Weights of a small mixture-of-experts language model, trained from scratch on English Wikipedia: 68.4M parameters, a variant of SOAP for the experts.
Below are experts of layer 8 (counted from 0) of a mixture-of-experts language model. Rows are named router (the router's row for the expert), gate (a neuron's input weights, with its number), up (a neuron's input weights, with its number), down (a neuron's output weights, with its number) and show model dimensions 0-255. Each number is 128 + 24 x the weight over its row's rms, rounded and kept within 0 to 255. Numbers have three digits each.
Before each expert's rows: "comes before" lists some tokens at least twice as common just after its tokens as in all text; "comes after" lists some tokens at least twice as common just before its tokens as in all text. This comes from a sample of Wikipedia text that the model never trained on. Tokens count by the router's weight.

# expert 22
comes before: ":", "\n", " |", "|", ")", ";"
comes after: "-", " |", ":", "–", ";", "Personal"
router:155132164113118173114155087107157119134137139124105092146140120135129152122112129101095106123108140104120141155126106125142133146156117198159116145140134134150120129118152196124132115142135151126101139167123120135123159116123131152113137104127186157128107111083103149105117132148127131160107157116130130165081111139160143136155147099145148150106125155113108114129140147150155153102113112153110119151138112127128092125156119125113116165144150096144138093134142099104132121167185131120141115106152122092114126099089117134150145102097126110127123138160129147180127173110103117159138152133129132117094144154156131126181116120146093079093080108120138120120114126098111112113105147115129143122144104108110158114067087154147132126123183133073148138140099143159148108118168099
gate0:095135140126086116127121177116159128112151098107086130138148158135189134163172142052117164132123099123148097216193123121151119083155097139133178103092135130149155126112131126139128111151129099141122143117100121141110152147089106128118115132128132162134108128127098130177156089132161128125154161117149122147124159139158123109148129121123083132134114152103088145132131158145151109113135126154120117178124169132137169208220147144139137100121125139130147145069145119132129125103198099097116155105127116151131144090105118160095094096142073106118126109102112110148170142141130171110157171104108119108160165090135144089091146143147109116116163062152150140115131109119113095151096102128134124117140118144144146134138132116156141138160132151143100145095122133117105085144111142
up0:101134134139127125122086166150128110089143135150140111134127162141131144136143161121159160103170128109101120161185130123121116146129120149112148101104150134104123080136130132154090141141118141127096106107120133169131065144159106148121129117100157155108127120150108107173121133143118169133098136132128180178108137153127140101148133138119116144159156077075117125107113152139142100113182145152103125085167164159148112145137160113167119148145164167189086102094106114127102133103128148076105171108192110094074113088109134141076113105153105103140129119121113108136140112170148166128163118093132121116134142092143149138126114171134148140098105094161078129129110102110099147120114145137131122142109097146159143108142127124130110110120139149113137130092130163097080106189125089
down0:153079063180117163140118100183146131140128113141128101150120149128116138145112097108081138167117118087143126133097116125136124119121112133127135125154122103113152089118088118143127149131127106098118133120153107114118121145093079113119147130120132073103114121137134117120125130120088092108131150118163154105115145151109083116126117130088098113174111149182082112140120136114136109091122112110075149123145109118138175112138183111107165125160098133112113154121092162113168105142108107099137143140142155114086138140126116106144140090116090141133160123099127147167128117155131149089166131118130114147156142104136120100083101145141151161114136135160122126147178116139099132129107119098107131134085094120120073115140140153117170153118142119139167127129079102126098159103094159
gate1:124095127108104106149143129132177130103077140154124159132107092114129137137148144104141157113103168146132115103124121126128139142149125121125145128127140127163134095086139113176108091135116100146136100098136106092135142119153118102087141096148140136162096136170123127118158162081080171173120125124136151136112088158142154088089130101138151153128153088141063155113118096146123154168122117111146103103100125090114129145157127163130171134152139094143133142165136168107117137111163133122160106116166147143139107089096110105148109121138100131128083138125128146105147125103090142166125143134172136136118146090188148116157124102093168103123099172094139130121144076134089152158139156098106125120094122101136126149142096139133114105152082127126130111141099122119133173117146089
up1:101128170143128141137134093141129080133093142165111129109115129090125180129088131103127142105141132171129119118132171115134121155132107108143120136198137151135148118096123128107139147135139165077098138095108113127125116144158116146100110111107124128135068119151140081162175141131140155098117129106145133129129176126120151078073146143139133130149132110101102104144124086113107111158156145082131128080124120130170135117199132150097115120117113148145139096136128162104125105143130119136154115100188137125140132120092135093168125108094079145155101112135104172133127171140133121152089143110105125118102121127114212104185127074143145142119126135106103133161169077162185179106133096119111154109132101106138099171129178110130107103147116077126120102157151122146098119076136145
down1:105134143130108120126101070113159146146133140091181091124154158117179153115121100131121129147140071143113149104118187140158140154172095098151162125117086118113102111131089088083098157106093122099125140123130088107129140152147125104133138105132093144102138102141137117139103135146108090160121141157126128095155142127148114140093123116112178094110078089113132124116169141102152127101134144136153115134160123126134120130051121154157161124119127152129108097078090105106132189156117126135150121112142069091127098108141156117111074132144171117127142102117145147141113100138146160152139138127140118098134121086170149111106129127167143110173122121179121117108118114132189126112114139126130125127118123102128147145149134127160110112091134081127116072112141121148138105175082131
gate2:134117102113147105075178137133111136099124117135159120126110141143167114135098137135113142109118141121153124102136104114143133130133133128104092108161113114137155112162175195103112124103133138093131121164112128127121133160095146119116154113115125101112127144149159116115098146153112152116160144131104135191142104135163103111104122122147149104090180104104113122127126124169195120086152143132120158122168107105084100104160104135117144096161115078134130143116166057152107132120142136096131121118173096108145144109136090160135115108128136121119124105140113147120117124078124142091123068164127134161127118125164133094144130109165133098107142142122084142124174140104112114141093148151151087114148079110158169113173151111140126140139155108049132129129132099098154117130156132
up2:120146156093144119134135107145128157089129107128155118101120111084141085150112118116128140131125126110128141114124169201153118145136100104136174169046096079107152151090149101175126121119131137139132091075125179120110116159100104142114115095195148114139161132086085153108120086132130116158181116093143126118131141122115158109115115131181126150146130119101141171150100169078139110113122129099132120142131125110158148118101139146098106156103140090069143132161079140134141111113138132118101148106110151115132110114166135137116115118140136161139138149121136143146132148124170111182111107126129095093108173161129137120180180143086100110117113116140155103110134136131105116136156100114136136150116102183118118146110133144124121124162150142101120133143173095131090098147097085
down2:123130107139102120092156122124125137085111128129117119181116124128135125110118125099140134068141141144094112111115144095141114132109107130164155109101133127102129068137124155157122090114091105096111133079195118166148132131117105134113097145119170168141130150154109119173150147145124115115178166180137170121116182147112126148120162097144144142120110148092097128139158115121122136138091094124182123145122137106146145153154094139170130122143136111113147135187126161144144111057142133109135110168150179115124156082117115157109131111132123128110142134105142152115110113146133134138117113199108089087140095138117204148101126173139177093141126145106150124127139133149142088099115107120099147070115139158133113119128121105149127151148111135091132130130135158149142085147127099
gate3:106132091195089090104158173103118141148124122141080132145144114114149113093131115123113125138164132118148128094119127169105149097132127137107118157084073161167110120138104149116138107124099158132142115150098139163108098104136154090124096126086091126124101109112153148118128132163133169122152127117114137116152083106138150120094101131148126111114132122130132148144127099065168116157116121157126151160066149079096132134081119140151162146105132118163131153096138137084124122161155118125102109106152139139118112132103094132144134130134089153139137156140161164118102119117075067108087121103157162135134086104139097150132118152149104141149166138129144128132125113094148150114105101121140139149131113138102118098119103126100139139127126146145109075130142145153166113109116160
up3:124092160075175139148127110144137099144141145112112100100120135146140107153130098137134156142176170189171142148109152131138124138132136084148136090147128115112151130124137095126093158090154129118133088172116119124152131099123115144125158123122110150154131089142122132120136123133122108124127142150113123158114160127105136106128133168159136096082135197086092141136145124162142115123081142135109120122137075152103118094162161118126153117138142156126108107136065155129131119081126127149118135132120110159154130132100154120156126130142173104101079081119160097162131107095140117139111119095132097144139149080104145113133152125125106150150100143106156145131127174101133089126139135122126142092074178134157129133162146131145090150127076135141131152119086106114061119158119147
down3:112090107102116153124146173120105082153131137079120134147153148118102142103083123101140133140090142170099140117104116113124148143107139112158073089070117159162116134123183136080119136124080094091156126179160109132146150098174145174122143095122105088141106118103146136100144114131110121120156143131086122115093155146070095098164134154146142112141154107132113124144140144125126107123152094134128070101134114088136101089135141122075149090135107144130111130124107141093170157154148141124121124164099138115111133106147122112146127125141115135117145114124050089122102151108130147139146144153130097109118130133116044121111127116120138146110107110117133110095141142104129105141108129153104088134122092116134104149160124137147129094099149134128148152148127144091109099133146113
gate4:143133136116129116139102116145102111128155056102119099127144117124135129141102197099104092161149111103139106062114112147132136118125137115154102121111162089108155115142120130119143105082162136121147138169154098135095158142123095102132119113125126132121134144143149106087101114123170162113138072139097133165150151157117136146152164123181162129147125113125092104109106138125130152106181125169137138115085114140150112106143134148109143162105161097128164145107102154124121147111141105138143112125143087082128094150096147156123138139130120080134176111136096130120146134169125117141117150130123101087125193114133164105129149138093113171166169128129149105129166128125102130135122104127136112103143114124134117132155127117139144128121187177134127126103132090123169094142136095
up4:116139114182102126090102133114144125145098170150169137140121144123078080115136104166148143079097114133122136140155086075169094123131112165099155106170136178110148159150116151159119145088137107148132162095139147142132108157158153133121086103101098161144111094143090125144165168120112095107129144107121127135138155122128111121097144127139081096137075117149102111093128135098114136148087146091136115116122115116100161138073119130108118156178083093137105107143149101097104129093134129127123161109116146170106151139123111138122121131131146189155086142107149118116133105127093147150112096140112113171113095154118153114137125123128160085121116143121095134111104106107157150091094121111135159125097101125163134163102147105109135122113137127123127158153143162134130135133088146
down4:114114136156176135145142133099155150179079121068139132070147189148081086149112134128117151133058119186164131113134194164147115122111130080161155100087158149111109122150121156143147077100089116150158122109135191164118124144136133119132094135126103143128134124109108102117152127119113124158162150124104138117114120131142149141149164141137118148083089134111113123114119121151172126144130087156135121165120118115151088149107138155103126128138158169126140090115127105097143088127097148096182141097164149123142145123137139133144134147122136149119149127153103151132132130126140150121161097144181162130110147113137096151167077123105129129107140119095136123113183158150151123099147148101089098159120149087117159117120152119167187123142123138170077087129101079097159133130119139

# expert 19
comes before: "=", "-", "|", "The", "In", " ="
comes after: "=", ".", "\n\n", " =", ")", "See"
router:153138113095119118117144111104122122123117120078120054106115120139115140129127116134125166184112169164141167142103134105135132131145104122131149130137120105157100130109105164102124144107120142170144111114131097116119173135141127168113146118137163163122170129091124142125118138127130146114072124173136134113113123154170146094129125105138141167119127120115116099167123157126133142151133104122094113120144122133137120126170156181160109137129144123127123118147131115140155123149140105144140144098130110129101127125107183175139140087125132122179137137158124215170131139152074109113146139106106112121101168103089147133160117154130077155093116136119124173084112155107124087157092136116145137081098117128073102132116113157132129147106148127139110142121127151153164123133162121
gate3:130085122090120095109117106147123136175100153067121065145128111141145126151147111129170153106092095097086126113120127143104119095141133089131117097124110121147123139132126168132163124110158141149109079109135120125075112110164126164106139159104113129116110170172123133131144117150135135115114106111127155108115141114142109101125149105141119152141138146116115111140082158100183164160188150133158140127097087112129104141125176108114133146161111122112121134111133132127139131149132146118147126098125149050150130143189119174146119104159154133107156167144117100158126156135130119151132146155162105128192115082153121147142099160140123124125102149106117149110139140090160151101124140125137089127138118114108119103098169127104124129147140125147167136119194160132106138137111101
up3:113136131122120152160132181148124137157126114136128108150141119108166107138172149124120126122100118141166145145111149111130144128148091129107146141105113136116121125148117150183121147113133106113136155109101109118102126166165126122172121171119143132140122137137149117125101140144134170111111082122133150105127150096170141158159147119141117130144113065160097153153142148110169160129166121094139103101103114098112109172074151155078185125115105135129113114134144124132152128095103170145133114093130164163146088110132157142137137163106140154122082155107102147123094107125138157122100098077127121140104169131143140133139171079145105128166121098125114135135112132147158144132153139082126132138136143098144146142107144129131136146147139148087118108090150171110142111171132097
down3:109142132089126171099136121093151139089130138098122127188104105120095119145126074179131105156128120114113087108097121144133129069126151096117124124104143101152130125167094159136129128098113105094141161080117116148079096116118145124158100181117104142127111126169126146129203084148107137133098101135107138140149160104161132111156095108125107112145098145122106120148113144126116093119150152135137128154068105101119109169113157111121142118132138146170112152154123074122123168109140137160116148154116158160153119108125191143130101149154106092118151159152117128129099129070101152137156151142087131203185089122126109113162118100156131133111114139142148158099132116116132171099096122129117123151156114123140095143134108102147111115129116094225129099108137148137142091095122132
gate4:143141133168142153197133131141095142097082129162156113146140138186138113128130135162161138149136095153151133110141180116155172121150129115097131130144159075093101146127131143118123143135152124156153174106120129083103133111099119136135121127160170123162137138082140156099124136180166141135110117125108083069123155185143143133099156060143095139125130161110136102179104121147127170146129145118161111137162160098163112098105112131066104090132180138176152119131118069123092152136153158082133106170082176159169156130131101132156133127128127152192157099136138106129132139125085162138109089129174148127157105113115103127167139155104145116097144141136146088111111136131100154123149150151131131112120144139144144126116091135148130132105135178103135144123128177143157141134128093
up4:116133126162144143147124141157137145115093126154127137145133114181139152139124092165148105153135125160123134087129166166131127141148115123135140160114135122101142156140134113118096159095116121145125159071121142123100155124137119152159092145144146135153129112091151134127154094157177177143129141146140152107098135156182138102123120108148084126096142164136118130156134117138103171160106145161146146113140186085109133093154135142124156115126136146168123122103145066122123153163178112126142155173100153166141133130115107117151133100129116141170161102153127079140172140126068162129143094106105153119183150113098097138161119113101140093063134117116129116123136146102102154104170147140104140111160158146120103129089124177144139154097142133139108153121108155155133146110122072
down4:097125140097142165178108088146105159115120168143137141133087136106167090117135157122114154156120104120170105144119121126149104081089088107111146137115104119131128135110129170159106134129124168104112156135102093121125142097137136108124132138140108153157132137128159106101088143129127149083110130148078088165176091191113136120113137145105125148141157135130144139154095141122138150109162151117138128118164121112144127103158111122125150143122124117150113151138119146110113127124110134121081178105101163146093079116105152152160095127160165129110126168136151110135142101145164174178125138137112111098092117153138149178122118112170128172117139155097108097085178077136131114137206133119130175155119157093125085143103150105127133089119123119139144111138096107088114103107121134
gate5:129083126128136129125135107132076115120163141149124101123122124150120115173143113141103110140107093094109116125161140172112101189134163084128153111163117142154097127115123161130145114167126106150138139132116112134158163157161172147152111119137142110149142158106151125160129156087146118181153119121154103082112142119140143101186152146099155110117147158118108119111112096130098097123095093108116109108135141108137152126155134111123101115118126149135145138129132122130097100128116102126145136128144119101141089160125128120142142130162144104124152124131101174128117178155117060117083126117074096091108103127137100104132137130164099101176132140140150089112113107119135157098139117101136134089127128111114170134099096111094081130125083134119144114145084120171145076130147129
up5:168121102106170116139164121094152127125085116125107159136152094095166136112123169114143110145117148105151132116101100121061153113118189118138138138134132117114146112127118130101139105150148099101125140108132119143136153163116144090113095142100087133144135136085099116141118131100087126131096143151129151118143164142117125153104075144129142054138113113105128124107177187162115130109125144105137135120147132129128152123145147136150111132148145143112161107145099116148110108101127136112089135110133120183138128123146100087164154068106128119092142130109104142130114154127141095126148130150114090149134115140139116135126143123159111067165177098106150153164126101125152163127123144137141146083128118124079130118111096132129135128136096108109139154123106140122098147136113119
down5:116093127115110126148151148122123156109139125116133132151149130094169132143127145140159115108137142101139100124176137139168142104130146120141120116164174149184168102130123131083140136166183119133139107166151109129118106105139123117136055083130158103133147118130118106147152061102132138134146108138138111121165125127109118088129135090150128165117117143144144096130122134140114109116125158147167100134149129079129119131094120155105124081139181144124160124156159127056116163129111134106129162117090155134088139132096155127125097130141074141128110184083116135147131116125106139127111130149125119092147126115124134106092173145133115127132119147132109118125150125101186096103109127146125117103163100098097090133113120107190126153159115112125097121128123143090107142128146133
gate6:125121136069122162120145123106120103107146113069106140111130118109119099135095111109167156169133118150161161135083120080118132124112108128090126113119141126166169145083109118103107145127119100136123093139143094138131139132076136108163125120097139111155126117136100137109099153124121142133146153125119111177140124123099114140107141107104098152149135123093101133152117125092151099120169128148122154127109123109093106130122104120128118148149062134111156153133063084125142123144130116150155122147148136113132111104091132120141125104131122108140142131118134122135183101128092143161080130118138116119178126136144141158134133140127083145079147146114152128160128130151107133151153155092170131152112170126101141140139118158150125123115093075156106145118157169106116175089116107
up6:144140140142153149132145102116161101121132162134133129127139076073132099120161108159148112169105119157129125131142107145147128166143127127107117114145135094146165117113123123147120142146119140110086108092126146125117127119144156115149080122122121043110100149147121117128145083163075097107153176101113122091124184153144094115122118104119116150128111115173127115102126118133144120125122106115098117150139171115146128101098137140164120128105132144170117143112124139135112175113098131104123122153141160145112136103123133121115127117132114167141120166144145107121131102154155101120133127129176126102117100121148116130137093155103111180154126183145123124128156120130121124118100147126135106114106140160098153130146141130100124155120121119069151101143112101093089108114138140
down6:163091170129133137112150125123079123140100161154116128111185162145104172133119084111136170132117154094134165156150118108115123121138128144104118132100093142166135151114128119129134159134115105117160078080146111105151081092156086154145146148158126115126096120076122158140139170158124137113107143115128141126074118167102117142107154136136086117146123122143170129114121080141102112129116102116100107097129148114129136136137163072112072120141154126136090141106139101143144160156104147106120137145103115140105147106116125146142112123100136144086101121094165110133105102115137147140131173163136072106130131140142161146138132141109102139137103089173129122104114164116148152147139129108129141150130117147120100196135154135161141122141136127144119115134104132110171162101130171
gate7:138117122148122151149140131167102122141161104104127115152113109155096133127123147155153132098123105163110174182144149118131170161158092109143108087105176106129120141177137182159097125149137129100138108149075160079125141166122124110115165123168148169119131137109131118113116135111151091129133139133117186118165118163158147101169108161159150155155156167101117142120093141155145122126126151169116147150167121158104172118114116163124076178103145076111125105116108088135156155134086128141118143121054133130118140127078167112163162108116112123104126150119125127160167127163126153117149172135140121159123167117133142123140098146114131094110101132118144171128137092109115109122138127152146146130107151084162131154138132113113077140109148119094149133086094151128117119133125136
up7:093146115099111126130114128202103074117114146117139076151108134137143127087134127128127120131151137155125141117155143110072143127118120104115160084130155130129132161076115140155143101114147203127108120113123110171130149115115149105108108178138128121128142169172159120140098106157137126135137145119142148106107121162128142075112162184107143106142160134119150130113151134175157147124104154172114108124164143121134129160125107071137177133079090165118149111164122115122155106163132108101130106117157148095132121132125117108130127150093109159142146088085116119189133125142153148144138158112147123126123124125116140100120136119135145147154161133123105125151140114135099106131132171109161124139105093114132162144126135125128149142097140154175151148144147175132154143062152132
down7:105092096182102092126155142155106142144121127085090116114084104120160100124083110121112117070137154146163123125140149096096127149128132095165124114118136103099129133131039092108133117133119176188123114122100108121093111108071164104116122132133126110123180123128111091140132093128118089113171135089087106119128130107132119110122150140080134126125095139169111135144110139114095142102133191133130141089093134132098166091164137153119183152151116147091108110117113128120140126134126162125154139096095109102100151141110148140086119125128145163096144132107149131116175129164129178079137171118129154136115146110141138159168118123098129125156098194132145105105135109160143155098106126132133121140108146102113151129149142169115143116134155118128128114159143107141138094168123157

# expert 20
comes before: " |", "–", ",", ")", ";", "n"
comes after: " |", "–", " (", ";", ":", "K"
router:165132132127142137125150142118096154149116162092128130103106119118103083114161157126122114110103138152093142135127144103152112101131122143101107146158156153142116132131113134118111140070127158116124144147162071119101119082119107161069133100097136109117113130123086116126176126145121140139085146164131145072138130131131158108168127138117117153105112161126096154131119149118096153107144124138111113155176141126168080124122081145165112142145145134115105129147119104115107134132149134128142111103174119109107161092089130163152159129105143112125144129144123118107163131122095135122146144103105146104148167130097164146115120137078123117089134099131111156123110130130109104116115103070159183105134100081068114134092110110133122154157163114164137130152123145153140118150149145
gate3:118089087083147090140137116139117132157129195126164152134151135150095136147129134163136146144097125099130146160136108134143133143146116110131136138136150109140162130131152147084137151140126165160115139093147160145124110116166121138136129096121110126171085095148135132126145075170174135146138123138181145096143155115113082118136132148134168126084126145144098132147115153117153113106122156135178098134159165176137110154168110089132084173169110132164121080160108084133138121131107145148100158155139134140103136080136114129151125147154166062138172121130127152116167169136099139176144192098132181113128127126084099139125119108118160127092111154203116148130133136163136124081124138103101132114119116121140084121112101137096140153139164126101107205167113098146117121149148096
up3:152173129111117125112141162114087124123131134091104146141150119133136092163099164128144137114157127118124124162121144102101133143129112121149151149135115141099109080132116177141163122130111112116117121145149127144153122115138137127153123132159135113126113135125129098130120113105128132164125110157133085168121155118112169197161162140139157159143111088109144138131149174121116153166097146099144140144138159130110191142157124140128140093115122152104131116115112074116131160111164133145135117167087097151151123138127087136133155110121148128165136147114154135114138153176130097116097116152086078128121122136113152114083132083128142127138123136082147086126083164113118120151154085168155132102108131138127097115114065091160093106112139158133092098084097116179175094134116145
down3:127101094127131104137116131115115137130154151173149083124178101130138169137103186135163151159110146124104173132152115118128145116143126163114140107162110107099118141118128112117138138130137130139111131145199116126092128128117138151130091096102142149201119157123150116135151111099138110127145182104128156091148098099107110147111144162117153092124122165121118164123123135165119116146143145111132144105141089127121186132136157116136111145145144104113155089080081095136114143115079110144107156104144091100173131102126141164108080159107099100160140120151121119143134105109117107170168170089105108123132109146135132135173159143156116079103082150140139107165128118114169098126139122109145166121131111131135096135121137124071140103134111112133096180091115113080121134157131129
gate4:150139105115123145091121124135144143184119109083142156101133153110106137149100115114135152132114134189064103139143128139123080111092134168115125131124140117125121143148113117117126135098112151123125145146129096147128177137117169137109125120105135096117113105147131129133132115093149117110095147162118106167110148120120126170132109185140135164076127125129150141101130141133074119137111139155126104137147098133097130106123139147139099198124115156134120128134134125157130141149105144142121132123082100106163094165137148115114156100094143128142141141168115140156172103132108117145162143107129123125122093114112108116139147142098125121141090116111109169124136094093139095107102133125104146131141153142120179107212154152131111124155112118118123129128142144166081103112100072
up4:134105149138118125080123133134165130110098141097123145117132138101137137131097040114159117119084140185114138110146079161119127148079176128144128162088163130136125161140121087125114149165140121141125093144091167099161172132145119132112106138131166159136120110162093131121117145161160141148120148122184109140175105125117173114143115152116166129092119141119142156121118127126095135148141095155095136152131108136101149120079130140165117103136082171101120137142117114116151163152170121146139131132096104121107118149130118115119094142139114102133135168112142157146139148096178117144098162121119169145145130116138133133156084160140150210094149103127122148132161162116154130135140093107199113122203123118176150140160130119144150159148135118148078135180141113110143121121138078
down4:126150134145067149151118136181166145129118137143076099117114137143170142131090137149138150080160168108135096101124072129155166153082096127137113102115108120113111132143128123108145166079095125139138148151154102119139112117096089144131121129130097084087151129131122102112104110094142134082113139126136124127155127090139149122114077112113130177112103105162122111116144176152097130136119135123077132159130108129104113105083176108105115106124104134125158133133129118145159152094100164111132141137134137150125104109121161103142118140134144136108122139160099124103140080086139140134114129129150133152161131125115142147107109147196114133082167153126138118145153113136145140132156144111114169116148145090125131122110144121070121105168119173144138098175125136108151142092109181
gate5:119105113128089172146121121132137152123130093109140106143104099081136102150110148159104127138131172105135160122138085146130069153142135138127120156125171092134090188152122145143150123072128131105156160145143117118109097108141127148067125076113083154115148076128128133126152133129143125131134134138070124126121161168137121110121092121123181141139130133116134117103106136123084105112149108078134148137141149127128101160118114165124125150092111146115155108154108148150132130090144071119130112114137139133097120119123160140108142120122137120095104111150109125116139117191081101130091133114074114119144169104154139134158101107122123096121139141169128124100122142142097077131154108147142166109127157150112137125130127113102106142170173079162108118105116120106115137116141142
up5:131138165108160111118145132161091083097134160170103131144143142139114131121104109121111143108128137133135113102098135091118100127108119136110128148156160112140139085159183154131123135161133093137118097068103101150126133164136151095150144161125142101135101156150132140152114113143152136129104131135109109155136093100102150137133156096138113141119117117141141127141125167133136120138105111171174089126141116137131110096125095095168152122127107116122129123084126122112090133099139152106139157140087117157115161114112115120072133120101114134161139130129104082133115184080127110154154156127119163136088108139111146126107188140148112152156141099140132120138125136108130157094125154121133154133141121103167116148123124159173135085130132147124115138167111146142121156122135140
down5:124130132107147120150130114076177132148121187125128086170131128138141161163166126125123097132150120098113148097108144161147155159125123124153128123120124134148104128078119107141151102129136129123113156113154134110140156102146149095068149136162110138139083184174108121103113143152137147135101169148126127092123109132120104150135112124122078122131117065090113132105120101131132107083098130121108077160117085136112096122162132148117141127105080147160113114112127124173133107156141148150142153143125124105114102130140128170160138161127136146116082136112150114151135115112165071114070155116153109129146103146178215122166131154111162115154119117123160167152126105129127105093111159150165120101095158112096106130137102139130076119103120125156157138147145070142119176148168170
gate6:112113116188157131143087133105143099150125160133137107054167125130138102107139136121154135155136168131109119131141137119120121128092185141128109144133193118085114149120097135133123112119119140116119107104130125094079161120090146110130055131149110137153153123109130106154112126105094154148128158115155132133148129166108148115141141165151181137143110167096095155141144119110103131104111137113078161130175117110145109134110118103138108197105156165094105104103114144133092124123132130140091132159151087147110109168145153146146147169130138120136162094159125147065112136124109106136141135130142095079162145114088163143131134126117133123118148125159148118112127114141110152146116143096143123113125062128161115135134087174110141158120153137088184143106168154136128098110120126
up6:123125149103135120145138101135119113103187146093138128155159101141132104140136115147131150154104122099156145128154134132131135143162093150068125073125112140138163117109177158099140183150104106140094161126121168143131093132145127128151178153098142138074133116115146129123173150114059093117105113089127155146154142153114119115104097160135198136100146131090141148120120125128167119153181175154160152105115072124112135111111174127152121132085123079065146148129140121149145112096105123148114112125116137120158166121131148114079122138108129164102121113142143137139162088119121132165116133134117136139098122154144065140173107110118135103145119124114098138177152175103112125130157136132079158086097120131125109148076132139169118155131148136149150124104138095142128110131143110
down6:136127118143129148143139148155148143131124125134104173118153133146104137126142150137150117145124113104115100131150153102165117157147098162144139132126100157148145141159160163143120149150118104152123102182169118120100105102117093143067144131144093130123140065129115109136137153129121128141090141108112139138136148130128105152097179146112158110114102120126149100173108114107090095131132136164138118152128142160081132092073117126137139095157155094099136164081141151105106129099130099126084113100132122145102122120150146113130137123104128127135174157158122099122098105126137139146148120129109124155097146123118083111120141088130152131105127111137120114156174142108099159133123110114145112111145130142109124126107089089133154122161094133140124109098152125138171088113129141
gate7:139159159126124115109123105110085117103154153070115186161093164179124121131175142095090111129137146101095181111146121100109093129114163127145125117109118185111131132148118116094144120139140152153149107133160146138095106101138157117149100093144138112103086102146167118161123144120125137125178108153107121081145136130159116143176178144129146149146141170132106109135091146135116164143120147136114063153130158095135111090114128145130117144097164198134136116108129125118111131122109114109113091118169151143123116096091121141144142153161113142124123118133102073140162155078117105071132164130120143084114132144131131155142117131137148166131123161148134154127108150126134140125070132113093156102123143104140156091123149101114165162122125141119165100131114145134154131136108133
up7:122124116117135092148131119097151115138137108085139142115116131129105115199124124132144116138143097116167088110148093154079159129127112124069102095110119102144116117111115101119119133093121131167146130102084124118089154138115137119101115138110117088121170137149132144150092138126133125145115117130150134123129129179147142138146133099150111108172125106102111170139089160125134125114126117104098127098114119141156110139168133123151158140126146125135120137144091148104120134114208139111119107166151126156127144109101169117118119163187118148087127116107096127139106134172149143095151136177137161120118129139088099141154171105151165166102152120145125156156132122149174137124133134172122103094150086110155110116153079112116093151184091118125159143099103125122117169142131164
down7:109133134134135150110104106134070112115111113150127116173160113111130138131131065114120175211143066100088140121123130123150160133102132101119133124158106139175077082145140108145159137127113125138189124116069150159061107146182136119120135118099100117128120142103153118078087118156119150142144130138086135115096138148133151117156122127157133118090117157132111152141087158091139145143105118146137117089142109109113167137129134159134141113163132185153126138118151107156116137126133144103127127081118134152096095143126111122178152118171116166131119140117165133161134119147102191118121094155120151114106121152140091066121125153160146134136166132119138137076177150112132141095136113107146142121141138098087145120123126142137142125145119174101155184126147147130137097112127141